config.toml
d_shared_expert = 0
routed_scale = 2.5
balance_loss = 0.00296
router_z_loss = 0.0001
norm_eps = 1e-06
attn_scale = 0.177
init = "normal"
init_std_qkv = 0.116
init_std_o = 0.0
schedule = "wsd"
batch_tokens = [65536, 131072, 196608]
doc_mask = false
Below are experts of layer 2 (counted from 0) of a mixture-of-experts language model. Rows are named router (the router's row for the expert) and show model dimensions 0-127. Each number is 200 + 40 x the weight over its row's rms, rounded and kept within 0 to 999.
Before each expert's rows: a language model's description of what the expert responds to. This comes from a sample of Wikipedia text that the model never trained on.

# expert 55
Description: Collective and plural head nouns, often ending -ations or -ors, after the or his, such as populations, season, series, years, company, members.
router,153,201,219,121,225,258,162,236,190,205,160,171,96,233,193,164,206,140,243,185,226,161,258,243,130,175,224,258,181,202,213,196,168,208,194,234,170,207,196,195,242,160,211,235,200,114,195,199,222,252,250,145,207,239,124,169,180,195,192,177,161,207,152,234,205,176,176,201,216,198,191,257,269,262,171,203,195,134,160,265,214,257,221,232,207,251,233,239,115,197,209,306,177,249,177,233,204,225,120,194,168,128,166,177,146,185,148,211,214,194,170,232,261,274,206,197,197,259,152,217,215,172,164,183,149,290,174,158

# expert 5
Description: Word-ending pieces like -ial, -al, -ly, -ary, -road, plus the invisible mark and slash in coordinates, and words like United, Street, High.
router,162,145,182,181,200,199,160,259,196,216,155,152,164,233,162,157,181,186,270,218,164,194,186,188,122,190,218,191,190,205,203,170,206,188,199,292,162,229,182,165,170,175,192,286,162,171,183,155,195,267,212,209,268,222,198,236,160,189,199,185,179,231,206,234,201,199,232,230,226,180,149,228,218,235,130,214,286,171,175,244,233,258,211,149,218,268,165,243,217,110,184,321,135,244,246,155,165,227,140,208,224,174,204,177,212,182,155,227,147,175,204,203,259,259,228,180,182,274,196,172,160,239,122,195,156,265,99,215

# expert 30
Description: Middle or ending word pieces after an initial capital letter, as in D-ance, Ret-ired, Lyn-ch, plus table headers like Votes, Apps.
router,176,141,192,180,231,228,171,269,204,219,163,192,180,262,221,221,157,221,265,199,142,208,217,219,207,159,199,183,191,152,246,207,216,216,183,304,122,189,192,166,179,148,257,287,208,157,159,196,157,255,185,244,207,233,144,197,138,142,185,178,186,254,190,191,169,211,242,250,227,188,173,256,248,228,132,186,279,161,157,259,225,236,157,197,208,235,203,223,223,95,191,283,153,244,227,161,110,210,178,239,160,152,189,232,175,192,135,243,186,168,209,245,224,260,201,155,195,242,195,204,186,223,185,169,134,268,139,183

# expert 46
Description: Middle or late word pieces such as lic(ence), helic(opter), Cl(ass)ical, plus empty table-cell pipes in filmography and sports tables.
router,217,179,180,147,228,242,87,281,198,241,148,150,139,225,183,161,221,222,219,157,186,221,233,264,144,187,179,225,151,166,226,196,197,183,212,178,157,173,200,157,209,135,247,265,157,136,190,181,265,273,218,214,237,239,127,156,133,181,148,191,180,248,174,242,215,184,242,224,220,105,218,252,251,277,203,196,157,174,100,274,284,213,223,202,254,230,169,177,187,211,212,225,161,224,204,170,145,214,175,181,190,140,155,190,157,187,122,205,198,198,186,208,200,231,207,214,193,214,229,209,179,175,163,178,215,287,156,201

# expert 20
Description: Words inside proper names of countries, states and bodies, such as United, National, University, Zealand after New, American; also Pld headers.
router,181,189,209,143,220,219,127,219,188,205,117,160,181,248,172,165,186,186,286,184,185,238,256,204,141,177,257,210,165,163,190,223,171,172,237,254,181,214,213,186,191,186,235,252,147,160,181,206,195,260,205,205,180,242,170,199,131,188,152,195,202,254,183,246,271,236,244,212,216,157,223,202,231,276,149,198,235,190,167,235,278,184,190,188,236,292,170,254,230,166,245,183,174,236,266,216,161,271,187,252,212,168,201,252,142,197,201,245,177,170,188,192,193,292,219,158,119,259,180,221,194,149,136,177,211,323,149,181

# expert 12
Description: Sentence-initial words after a period, such as In, On, Before, A, An, plus fragments like as in tasks.
router,176,189,188,195,202,228,165,265,171,195,185,160,203,261,188,187,202,150,217,172,207,186,198,266,195,138,227,181,145,187,140,144,225,136,187,240,130,173,198,137,204,194,176,293,233,155,187,142,171,205,226,223,168,248,148,191,135,188,163,196,249,233,161,227,278,217,184,210,291,114,98,280,255,174,184,221,231,194,116,246,210,228,204,222,214,252,151,186,176,152,142,224,189,271,275,164,202,243,206,137,223,175,177,243,177,179,172,194,158,208,146,221,218,267,176,205,258,216,236,178,161,206,170,263,155,235,208,193

# expert 34
Description: Opening brackets and quotation marks before names or asides, plus verb stems waiting for endings, such as ref(ers), diff(ers), consist(ently).
router,177,177,245,167,203,238,187,219,178,234,188,143,180,231,196,210,190,78,231,187,208,208,218,239,196,158,171,237,128,175,219,189,221,165,196,210,168,184,209,181,194,167,206,260,175,162,124,215,178,219,295,216,175,261,157,191,103,194,212,135,197,177,215,204,228,236,217,222,275,176,185,292,258,210,179,209,254,188,144,232,166,258,219,170,156,287,225,216,151,205,194,286,168,283,195,194,171,248,135,220,169,126,181,248,201,162,164,195,173,224,123,200,222,224,181,120,181,180,193,233,161,215,216,258,143,261,135,200

# expert 63
Description: Capitalized word beginnings split off from the rest of the word, as in Pro-gression, Bu-ilt, Sh-uanggui, O-gata, often in infobox fields; also extra, per.
router,181,216,198,171,242,177,132,253,166,248,159,145,147,221,179,196,122,171,216,174,165,156,194,240,215,224,259,207,131,224,172,176,180,179,218,220,148,156,267,160,236,177,197,247,225,161,146,187,250,259,203,195,180,331,174,157,167,128,138,164,216,166,179,258,241,192,216,206,273,115,172,260,248,196,179,184,252,173,163,217,206,275,233,206,198,258,149,233,156,207,204,238,180,254,238,127,173,264,183,180,218,135,230,183,201,207,163,227,193,198,203,194,220,236,175,217,178,226,240,274,166,175,187,302,186,239,190,228

# expert 54
Description: Early word pieces right after a first letter or article, as in Pal-g-rave, Pant-her-s, Perm-anent, comp, def, bl.
router,210,199,164,176,209,229,180,237,177,160,141,204,151,219,155,160,194,142,242,113,177,204,179,287,169,191,227,190,150,222,145,176,190,187,224,214,167,214,219,157,251,195,220,300,155,147,165,141,174,222,217,183,175,236,181,216,114,174,139,225,239,177,243,246,192,207,217,200,208,160,165,200,238,245,162,206,220,165,167,239,251,183,264,151,220,229,152,210,201,176,229,235,164,238,208,180,145,235,74,226,162,131,185,212,228,127,164,283,122,199,212,153,193,230,201,205,254,196,183,267,197,131,162,241,171,274,152,243

# expert 9
Description: Number tokens, especially year prefixes like 201, 199, 198 before a final digit, small numbers in tables, and number words like three, eight.
router,176,173,207,182,260,197,142,252,214,235,152,161,195,223,164,205,228,150,230,157,235,228,197,206,151,187,173,169,126,153,159,199,200,231,165,216,111,185,209,164,209,199,241,291,206,98,178,143,223,204,273,216,222,273,131,213,117,173,160,109,209,213,204,234,246,221,228,178,230,149,160,232,265,228,161,232,213,146,130,235,225,201,185,189,250,258,203,207,167,202,154,249,163,255,244,190,204,228,191,169,199,194,177,212,172,171,124,197,138,160,181,260,244,240,189,200,150,242,184,241,169,227,207,226,198,312,159,164

# expert 53
Description: First piece of a lowercase word split into parts, after articles or prepositions: synt-hesize, inv-ited, dec-lining, reg-ulates.
router,216,117,213,176,196,217,140,244,186,216,141,111,195,239,215,214,188,150,227,154,206,222,204,226,211,215,180,173,150,210,167,197,205,200,269,197,156,196,237,145,192,171,226,232,217,152,153,183,184,242,215,226,187,256,155,184,108,170,163,161,173,130,181,192,234,187,182,188,228,170,146,261,252,178,208,202,253,162,103,249,217,237,247,168,209,253,175,192,113,253,223,217,168,286,230,188,142,306,151,157,258,165,202,241,218,152,187,205,201,194,136,199,222,219,191,221,226,175,236,268,162,180,194,290,186,254,131,246

# expert 22
Description: Inner pieces of names and words, often with c, z or k, such as bureau(c)racy, Vadó(c)z, t(ourn)aments, Pj(ac)a.
router,187,160,141,183,183,187,148,265,217,197,109,146,187,208,195,168,117,182,204,168,233,200,207,257,244,155,224,167,164,202,227,170,190,194,241,200,180,217,217,162,250,185,167,229,261,205,173,173,246,252,257,215,156,344,161,166,180,132,164,167,203,238,218,208,241,160,171,244,277,194,181,206,216,212,106,198,217,124,140,279,205,203,202,251,217,230,126,222,182,206,105,210,156,242,222,162,165,284,170,200,225,171,160,242,185,206,166,235,126,158,135,227,214,233,186,154,199,235,197,192,186,219,193,224,180,226,183,155

# expert 24
Description: Articles the, a, an and sometimes for or as, following verbs or prepositions in running prose: formed a, held an, of the.
router,200,181,171,137,225,157,114,298,189,210,152,179,175,237,175,176,150,143,260,156,186,224,204,207,208,152,224,236,159,165,182,192,220,162,220,226,182,215,254,95,201,178,245,240,203,121,179,188,234,243,250,204,205,256,172,226,127,189,165,203,242,244,213,234,218,188,231,230,207,155,144,208,271,219,151,195,202,136,86,227,250,200,234,146,200,230,168,202,169,142,200,209,190,246,272,194,207,207,144,256,191,181,170,189,131,167,170,224,152,200,183,214,211,275,248,170,197,252,173,242,161,197,110,187,180,283,176,219

# expert 33
Description: Single digits in tables and scores, plus pieces of Cyrillic, Greek, Chinese, Thai or Vietnamese text and mid-word fragments like conc-rete, fun-ctions.
router,215,184,230,143,228,262,194,263,217,224,171,145,187,218,148,189,165,162,240,199,170,228,169,255,140,152,169,173,134,197,156,145,209,178,238,210,165,216,174,168,223,181,198,280,178,140,133,183,241,176,242,190,160,283,112,174,155,193,161,194,218,225,232,218,195,212,195,223,282,138,111,265,221,181,210,174,181,178,211,253,249,235,206,164,233,235,154,183,137,177,193,235,196,314,205,158,174,237,153,156,231,150,126,195,196,164,130,230,161,158,188,204,218,267,153,206,230,207,199,277,142,177,181,235,175,226,148,178

# expert 47
Description: Final year digits like 1603 or 1998, the conjunction and, and the piece ost in Foster and Host.
router,154,99,192,198,206,181,206,269,219,211,154,170,178,232,236,201,122,171,224,109,169,208,268,177,198,134,208,202,153,172,216,203,233,174,254,274,127,232,224,182,194,161,259,226,214,164,104,209,199,225,231,200,159,243,157,227,127,163,204,194,254,212,156,186,254,163,200,240,237,179,185,244,245,198,109,206,183,169,112,246,174,238,206,158,199,266,145,217,153,191,145,211,163,260,235,218,137,242,153,191,209,170,222,210,205,199,170,194,184,146,179,250,228,254,162,194,144,249,214,231,174,185,135,236,170,280,169,205

# expert 19
Description: Word-piece endings and middles of foreign personal and place names, such as -ne in Caliadne, Kanne, -ida, -rian, plus first names like Michael.
router,244,181,223,142,221,204,170,197,190,220,127,153,162,223,178,225,185,197,211,194,165,206,257,208,209,169,262,180,168,188,197,186,243,221,294,221,136,208,218,165,250,186,211,242,217,157,147,200,192,203,248,179,138,270,167,212,197,138,174,178,198,236,199,227,225,202,219,174,271,194,175,254,195,248,139,199,250,199,124,218,271,235,198,190,215,236,158,230,147,232,142,226,175,249,211,181,162,251,186,182,192,194,206,214,227,188,139,246,200,140,106,207,226,268,204,115,143,266,155,282,210,207,98,204,113,242,112,210

# expert 58
Description: Opening quote marks and brackets starting song titles or notes in tables, row-ending pipes, and month names in dates.
router,207,188,239,149,203,222,162,272,215,181,186,152,191,291,179,242,168,159,238,222,137,236,228,202,226,148,240,193,118,181,164,207,204,238,188,245,167,169,224,116,203,140,265,253,202,169,155,175,224,277,255,225,230,269,170,194,207,178,178,194,191,186,195,224,204,122,155,240,228,138,172,241,260,189,163,200,207,175,172,228,190,280,235,198,213,337,157,215,157,192,192,196,150,262,223,211,216,297,155,174,174,177,219,283,202,169,133,232,203,173,149,214,218,261,202,172,145,197,181,212,173,250,212,217,188,261,187,188

# expert 38
Description: Row-ending pipes and line breaks, semicolons between list items, and closing parentheses in tables, discographies and taxonomy lists.
router,220,159,173,154,207,215,160,278,211,220,112,147,160,286,186,201,195,147,274,191,215,182,196,210,175,185,222,241,125,177,211,172,215,171,211,236,134,225,264,127,202,161,198,278,254,149,169,262,201,266,241,224,197,224,117,215,146,238,198,179,167,244,151,218,228,174,210,201,221,155,199,241,256,254,123,144,211,209,121,257,195,191,159,190,231,256,163,251,189,212,130,214,178,270,253,198,179,255,146,219,189,142,212,267,185,210,163,206,213,196,222,202,201,237,231,223,179,281,146,177,158,213,204,231,153,225,153,195

# expert 2
Description: Commas and closing "), " after names or parentheticals, plus linking words like and, by, including, where, when, former.
router,205,154,202,171,212,240,148,247,231,231,165,174,230,263,214,214,153,90,254,191,190,181,215,199,175,150,254,229,162,154,211,151,241,226,194,210,151,203,229,127,199,192,222,235,232,108,169,196,192,257,242,220,210,228,174,202,126,192,147,192,249,174,201,191,244,147,218,211,294,152,177,241,241,216,177,212,203,149,127,263,277,203,158,216,240,275,155,251,168,232,170,194,111,227,209,194,150,203,137,179,192,191,169,184,184,197,109,225,152,216,166,257,219,237,229,196,168,207,194,222,199,263,146,236,169,271,126,224

# expert 60
Description: Prepositions, conjunctions and relative words like to, of, that, as, which, who in running prose, often after verbs or commas.
router,167,126,153,205,220,191,160,260,223,235,142,208,209,246,188,185,158,165,271,197,209,207,219,200,156,196,176,223,118,166,168,228,213,160,214,191,138,181,268,88,219,200,224,228,162,154,123,233,200,216,235,205,201,232,184,199,173,139,179,181,222,204,221,197,306,168,206,272,260,128,197,232,210,262,195,190,193,162,164,270,226,225,180,191,265,230,156,228,151,173,167,232,135,248,266,227,189,228,124,218,156,173,151,220,169,195,145,203,188,191,141,274,207,263,167,152,225,241,219,244,167,178,105,208,194,227,155,178

# expert 11
Description: Number pieces in tables, stats and dates: year prefixes 199, 201, 202 and single digits such as 0 in decimals or score cells.
router,202,160,197,172,235,178,180,271,191,220,133,133,161,228,193,193,174,170,232,199,166,255,172,268,162,158,205,178,149,184,127,196,204,215,177,223,153,196,241,159,213,208,267,291,219,113,164,192,256,213,257,217,187,287,133,165,145,195,184,179,233,209,211,216,214,231,193,184,236,133,143,226,228,250,161,205,240,195,165,256,217,199,233,209,261,241,207,238,179,163,189,209,166,282,201,188,180,232,158,184,229,180,151,231,195,228,96,234,134,219,156,234,257,254,228,225,131,202,176,240,180,222,153,234,141,267,123,148

# expert 39
Description: Nouns in biography and infobox headings and fields, such as Filmography, Personal life, career, Born, Country, plus coordinate units like °N and /km.
router,194,192,203,145,194,256,208,275,235,193,154,131,205,222,286,244,187,181,218,149,194,200,217,194,143,162,212,218,126,170,219,219,233,183,201,252,135,142,196,175,229,244,185,276,230,156,132,224,212,236,224,172,162,231,122,110,191,203,185,189,193,195,161,191,231,169,160,175,265,179,180,211,268,241,173,158,200,152,185,210,189,233,219,166,220,278,226,215,130,153,204,204,181,284,255,148,149,252,154,189,222,120,181,169,194,228,179,240,152,233,192,240,318,277,169,176,204,201,234,265,230,159,197,223,191,255,219,199

# expert 18
Description: Proper-name parts in places and organizations: University, County, City, School, North, and name endings like -shire in Wiltshire, Istanbul.
router,185,205,235,199,234,217,143,208,160,211,79,133,167,272,158,176,193,207,243,159,215,204,242,239,211,196,230,239,191,200,164,192,223,164,248,297,153,195,233,180,206,200,221,216,169,211,194,171,228,278,255,169,207,217,157,191,158,188,178,170,166,236,198,219,217,176,178,213,268,183,183,265,199,186,141,208,222,198,179,224,233,254,211,149,255,285,182,266,202,145,215,207,153,251,215,210,168,269,202,212,211,133,248,254,157,252,153,250,190,102,187,211,231,303,212,170,106,275,206,201,163,204,191,211,129,244,155,191

# expert 51
Description: Prepositions of, in, to, with, on, about right after a noun or verb they attach to, as in head of, centered on.
router,192,200,223,202,192,210,150,288,227,217,125,179,190,222,212,196,194,122,216,138,174,204,231,236,163,140,238,155,134,170,156,198,249,202,219,228,118,219,266,120,211,218,210,228,212,162,160,186,209,204,303,221,187,243,156,168,159,183,171,170,263,200,192,224,225,173,157,192,284,126,180,234,233,219,182,161,254,163,117,280,206,202,199,201,276,264,169,212,129,155,158,206,127,233,245,189,172,251,148,196,201,162,124,243,188,210,187,191,200,209,164,211,243,259,204,163,164,228,145,246,185,222,156,213,202,253,152,172

# expert 7
Description: Nouns or abbreviations completing a noun phrase before of/in/(, such as plant in species descriptions, units ft, km, m, and term, value.
router,220,137,226,220,232,179,161,238,187,233,131,171,145,277,191,257,153,183,211,155,213,225,195,228,161,210,203,198,112,255,214,179,229,153,260,251,161,205,188,189,216,202,218,241,209,151,229,205,172,259,206,224,219,302,137,186,143,164,202,167,190,128,181,192,222,167,191,156,219,173,167,243,213,267,161,201,183,167,170,276,209,214,228,275,218,233,162,176,146,211,230,209,125,275,259,163,181,245,177,175,224,195,96,152,227,169,154,186,214,185,127,219,274,237,158,143,156,212,223,215,174,184,145,208,144,272,155,209

# expert 6
Description: Compound-word hyphens (peer-reviewed, pay-per-view) and single starting letters or letter pairs beginning capitalized names or words, like St, T, B.
router,189,168,187,152,175,156,160,242,205,226,174,128,172,220,186,204,197,113,245,114,264,224,167,207,189,212,214,256,171,184,196,220,205,214,285,207,199,237,228,152,233,183,237,264,214,135,115,196,211,250,215,162,174,254,94,211,125,167,204,205,179,178,239,249,197,194,165,220,234,164,158,205,273,208,132,193,219,200,88,261,210,222,221,172,234,222,127,186,142,218,182,199,158,274,246,173,186,262,131,186,210,155,200,215,209,210,140,230,138,167,141,192,235,230,193,214,187,218,175,256,180,194,142,198,184,247,132,226

# expert 62
Description: Lone space tokens before years and dates in tables and prose, such as "September 7"; also ven in seven, even.
router,167,150,159,220,201,243,137,250,186,282,132,139,190,260,141,260,215,97,249,152,185,249,211,192,172,139,220,220,109,201,228,193,255,194,202,220,146,179,221,184,224,198,223,234,170,195,189,197,198,291,240,187,137,252,148,185,154,216,170,200,222,230,201,265,200,211,192,239,294,166,202,222,214,218,175,204,194,178,115,233,226,190,172,219,204,279,175,173,153,217,173,247,150,255,241,198,193,254,169,247,144,162,168,209,204,216,89,224,139,164,196,206,242,201,179,207,159,246,178,213,210,193,170,197,176,274,152,152

# expert 59
Description: Commas ending clauses or separating list items in prose, such as In addition, and However, also and before a final list item.
router,203,181,214,139,209,216,166,241,208,197,124,184,199,306,195,236,157,167,227,138,212,201,184,217,163,202,175,253,146,206,220,203,211,216,217,239,150,209,214,146,182,218,283,240,188,111,181,213,185,222,214,206,173,267,135,186,114,206,216,140,207,198,174,211,230,210,196,211,263,151,141,219,225,207,187,183,232,164,160,273,240,182,230,208,196,322,151,201,113,216,160,178,132,247,216,192,157,260,173,195,153,183,142,169,210,139,115,183,141,183,193,181,261,246,202,180,197,223,190,211,199,204,180,227,128,278,123,160

# expert 50
Description: Lone spaces before numbers in tables and dates, the word of, and participles like defined, released, announced.
router,226,186,193,193,147,230,148,258,202,272,123,169,156,257,221,218,194,164,222,173,220,209,191,190,140,159,189,205,107,172,199,187,254,166,237,274,168,170,225,150,233,187,226,240,180,120,134,210,172,245,205,190,153,256,142,152,161,164,232,186,223,181,190,276,195,226,211,188,270,179,166,228,223,197,173,166,176,185,151,250,183,168,184,223,248,287,159,244,122,186,187,243,125,260,201,214,182,253,153,166,205,143,168,195,219,180,160,207,217,212,144,270,237,227,180,147,147,278,175,238,183,179,175,188,157,265,118,207

# expert 28
Description: Short pieces right after a first letter of a name or word, such as S(il)ver, T(ra)verse, T(yl)er, plus Thai and Arabic bytes.
router,217,200,203,151,236,228,103,239,198,168,180,185,196,253,201,169,144,176,231,225,169,178,185,237,225,170,198,167,138,198,184,165,255,216,258,226,137,218,176,125,168,221,167,223,247,199,136,181,261,243,215,203,195,279,183,207,131,141,140,178,265,232,199,195,274,153,169,275,301,168,140,220,193,174,160,206,210,159,227,250,199,240,217,220,255,235,158,208,212,217,181,170,160,244,240,188,106,263,166,160,174,202,187,232,206,130,158,260,134,137,162,212,185,240,210,195,160,200,175,268,198,171,159,234,171,218,125,233

# expert 21
Description: Lone space tokens in tables and dates before digits, plus clause-opening prepositions like Following, After, since, through, with, as in Following station.
router,183,184,195,181,214,229,140,315,190,223,158,177,207,254,209,217,189,144,213,183,193,216,187,184,177,201,195,172,51,138,214,178,229,157,207,228,113,177,212,107,198,268,266,279,214,122,186,161,187,210,267,251,194,253,135,189,93,154,176,225,224,204,194,241,208,195,181,184,303,134,185,212,233,203,192,183,211,197,161,224,222,217,204,189,230,253,173,201,153,180,171,192,177,273,226,195,170,251,135,183,200,151,136,210,184,169,162,240,203,175,168,207,226,210,201,176,204,222,223,220,158,230,170,204,192,280,154,168

# expert 36
Description: Punctuation between digits in tables and infoboxes: en dashes in scores (79–73) and date ranges, hyphens in UTC-6, decimal points.
router,237,146,167,111,214,224,140,261,215,211,196,195,206,211,192,212,163,193,264,205,177,213,230,189,188,192,212,200,149,192,180,175,212,212,227,223,169,183,226,76,217,202,203,323,266,123,120,200,244,246,236,196,209,229,157,211,133,145,160,172,179,221,211,217,227,206,226,210,245,174,144,234,235,243,119,196,195,203,142,231,235,246,182,199,259,218,154,199,187,130,178,189,153,262,224,182,180,243,97,203,229,159,204,183,199,186,127,239,184,139,152,219,246,246,184,191,156,187,199,213,179,215,173,209,140,246,88,211

# expert 61
Description: Main-clause verbs and connectives right after a subject or comma, such as was, were, is, has, and, also, in narrative prose.
router,197,109,177,137,227,220,176,246,214,148,161,143,220,225,220,252,172,187,225,185,175,215,203,214,148,201,214,214,86,186,213,183,254,229,199,200,96,155,238,129,218,205,211,243,241,158,138,204,245,211,265,211,232,205,171,183,162,202,186,207,245,230,213,170,237,169,224,204,280,172,203,210,213,211,155,185,191,152,200,190,190,226,196,178,281,252,196,192,133,188,153,243,157,251,289,118,174,262,185,251,212,130,134,161,219,242,198,218,164,193,169,188,235,284,233,166,178,189,242,250,132,143,203,238,162,253,152,165

# expert 48
Description: Middle syllables of names and ordinary words after an initial capital or piece, such as Marg-ar-ita, sen-ator, en-orm-ous, Cook-ing.
router,174,167,213,144,208,144,96,265,179,174,115,175,140,261,211,133,200,148,207,215,248,175,171,232,184,145,202,189,145,201,225,167,207,204,278,223,91,272,193,200,217,149,220,213,240,136,179,214,227,213,193,210,169,215,138,196,148,187,200,256,241,241,188,224,195,193,183,196,248,224,139,245,230,196,139,169,227,153,167,259,211,252,181,190,204,206,206,201,173,190,160,254,134,257,227,174,129,245,131,212,160,224,178,214,241,193,156,239,172,161,162,180,216,291,147,160,212,201,221,217,220,218,182,239,177,238,91,228

# expert 10
Description: Final pieces of proper names and words, often closing a name in tables or lists, such as -ville, -son, -born, Jen(kins).
router,219,180,194,167,231,238,169,227,155,248,158,165,188,246,202,181,228,133,240,135,274,243,229,179,195,163,217,196,175,155,239,217,201,269,275,296,145,235,218,194,196,206,257,254,165,179,96,192,166,238,232,219,200,223,130,231,184,153,137,200,188,264,212,213,242,186,224,255,207,210,170,209,246,230,127,203,202,127,138,231,292,254,181,197,209,302,149,210,157,185,198,181,201,260,217,203,180,214,191,196,185,156,214,205,167,189,138,236,175,156,161,236,231,262,232,161,181,260,132,199,190,184,172,175,218,266,127,195

# expert 26
Description: Articles and determiners, mostly the, a, an, this, another, plus same in "of the same name".
router,207,219,147,186,224,149,135,247,185,228,187,172,195,235,169,159,159,132,300,144,193,182,198,263,148,179,236,186,127,172,200,163,189,175,204,210,182,257,186,139,210,192,222,295,170,87,168,142,202,244,228,221,160,239,162,235,149,161,213,210,234,242,189,262,242,257,182,238,210,159,199,237,236,268,162,196,235,130,175,212,244,229,225,191,197,239,181,220,174,125,214,238,199,237,262,201,215,232,100,189,186,112,186,158,184,131,167,233,121,185,219,210,185,276,211,195,187,227,232,219,196,168,151,220,172,248,186,204

# expert 37
Description: Determiners and ranking adjectives after the, a, was or his, such as first, only, second, last, largest, one, especially before season or time.
router,210,180,140,151,189,212,160,230,222,180,171,183,183,245,181,148,112,120,272,158,213,166,197,261,169,224,215,213,130,201,190,225,249,191,240,201,170,245,180,188,190,160,185,236,188,112,177,174,261,266,203,179,215,224,202,229,180,201,172,242,247,231,221,220,189,222,220,247,211,169,199,185,240,274,117,198,205,108,103,214,276,195,252,235,217,247,224,186,162,156,184,224,186,244,249,170,177,214,106,212,141,125,149,172,175,151,166,231,140,214,234,185,212,274,241,200,141,206,229,183,218,189,161,267,170,276,195,221

# expert 3
Description: Subject pronouns and clause openers like he, it, who, but after a comma or period, before was/is/had; also name-initial capitals and closing parentheses.
router,240,170,200,198,232,209,175,251,220,194,184,164,162,244,166,178,167,113,224,135,204,227,211,229,205,176,260,252,110,187,182,193,217,178,243,194,167,179,225,171,178,217,203,268,177,130,131,215,213,246,236,222,171,238,140,212,148,174,192,191,183,232,198,257,266,173,229,240,235,149,159,247,282,217,190,175,208,150,183,283,205,219,147,159,254,233,157,225,196,199,173,254,78,266,214,124,115,244,187,157,187,125,165,215,152,140,160,225,169,193,189,202,246,210,173,189,189,225,194,281,178,219,170,175,162,241,141,220

# expert 31
Description: Bare space tokens in tables and lists, usually after a pipe or punctuation and before a number or year, filling empty cells.
router,230,146,170,182,224,203,155,266,193,170,169,146,206,244,200,184,190,163,301,168,210,166,204,207,198,152,185,221,143,142,198,153,212,153,223,229,137,206,208,89,266,196,222,304,191,114,155,226,216,249,238,227,190,263,152,184,122,149,162,185,198,232,195,214,207,209,186,227,245,153,218,195,239,199,176,142,209,196,61,222,209,257,189,169,225,213,178,179,187,183,191,233,158,250,224,177,187,265,148,180,188,134,173,214,158,170,119,206,202,175,186,200,195,214,187,132,184,209,220,231,158,179,165,199,153,254,110,217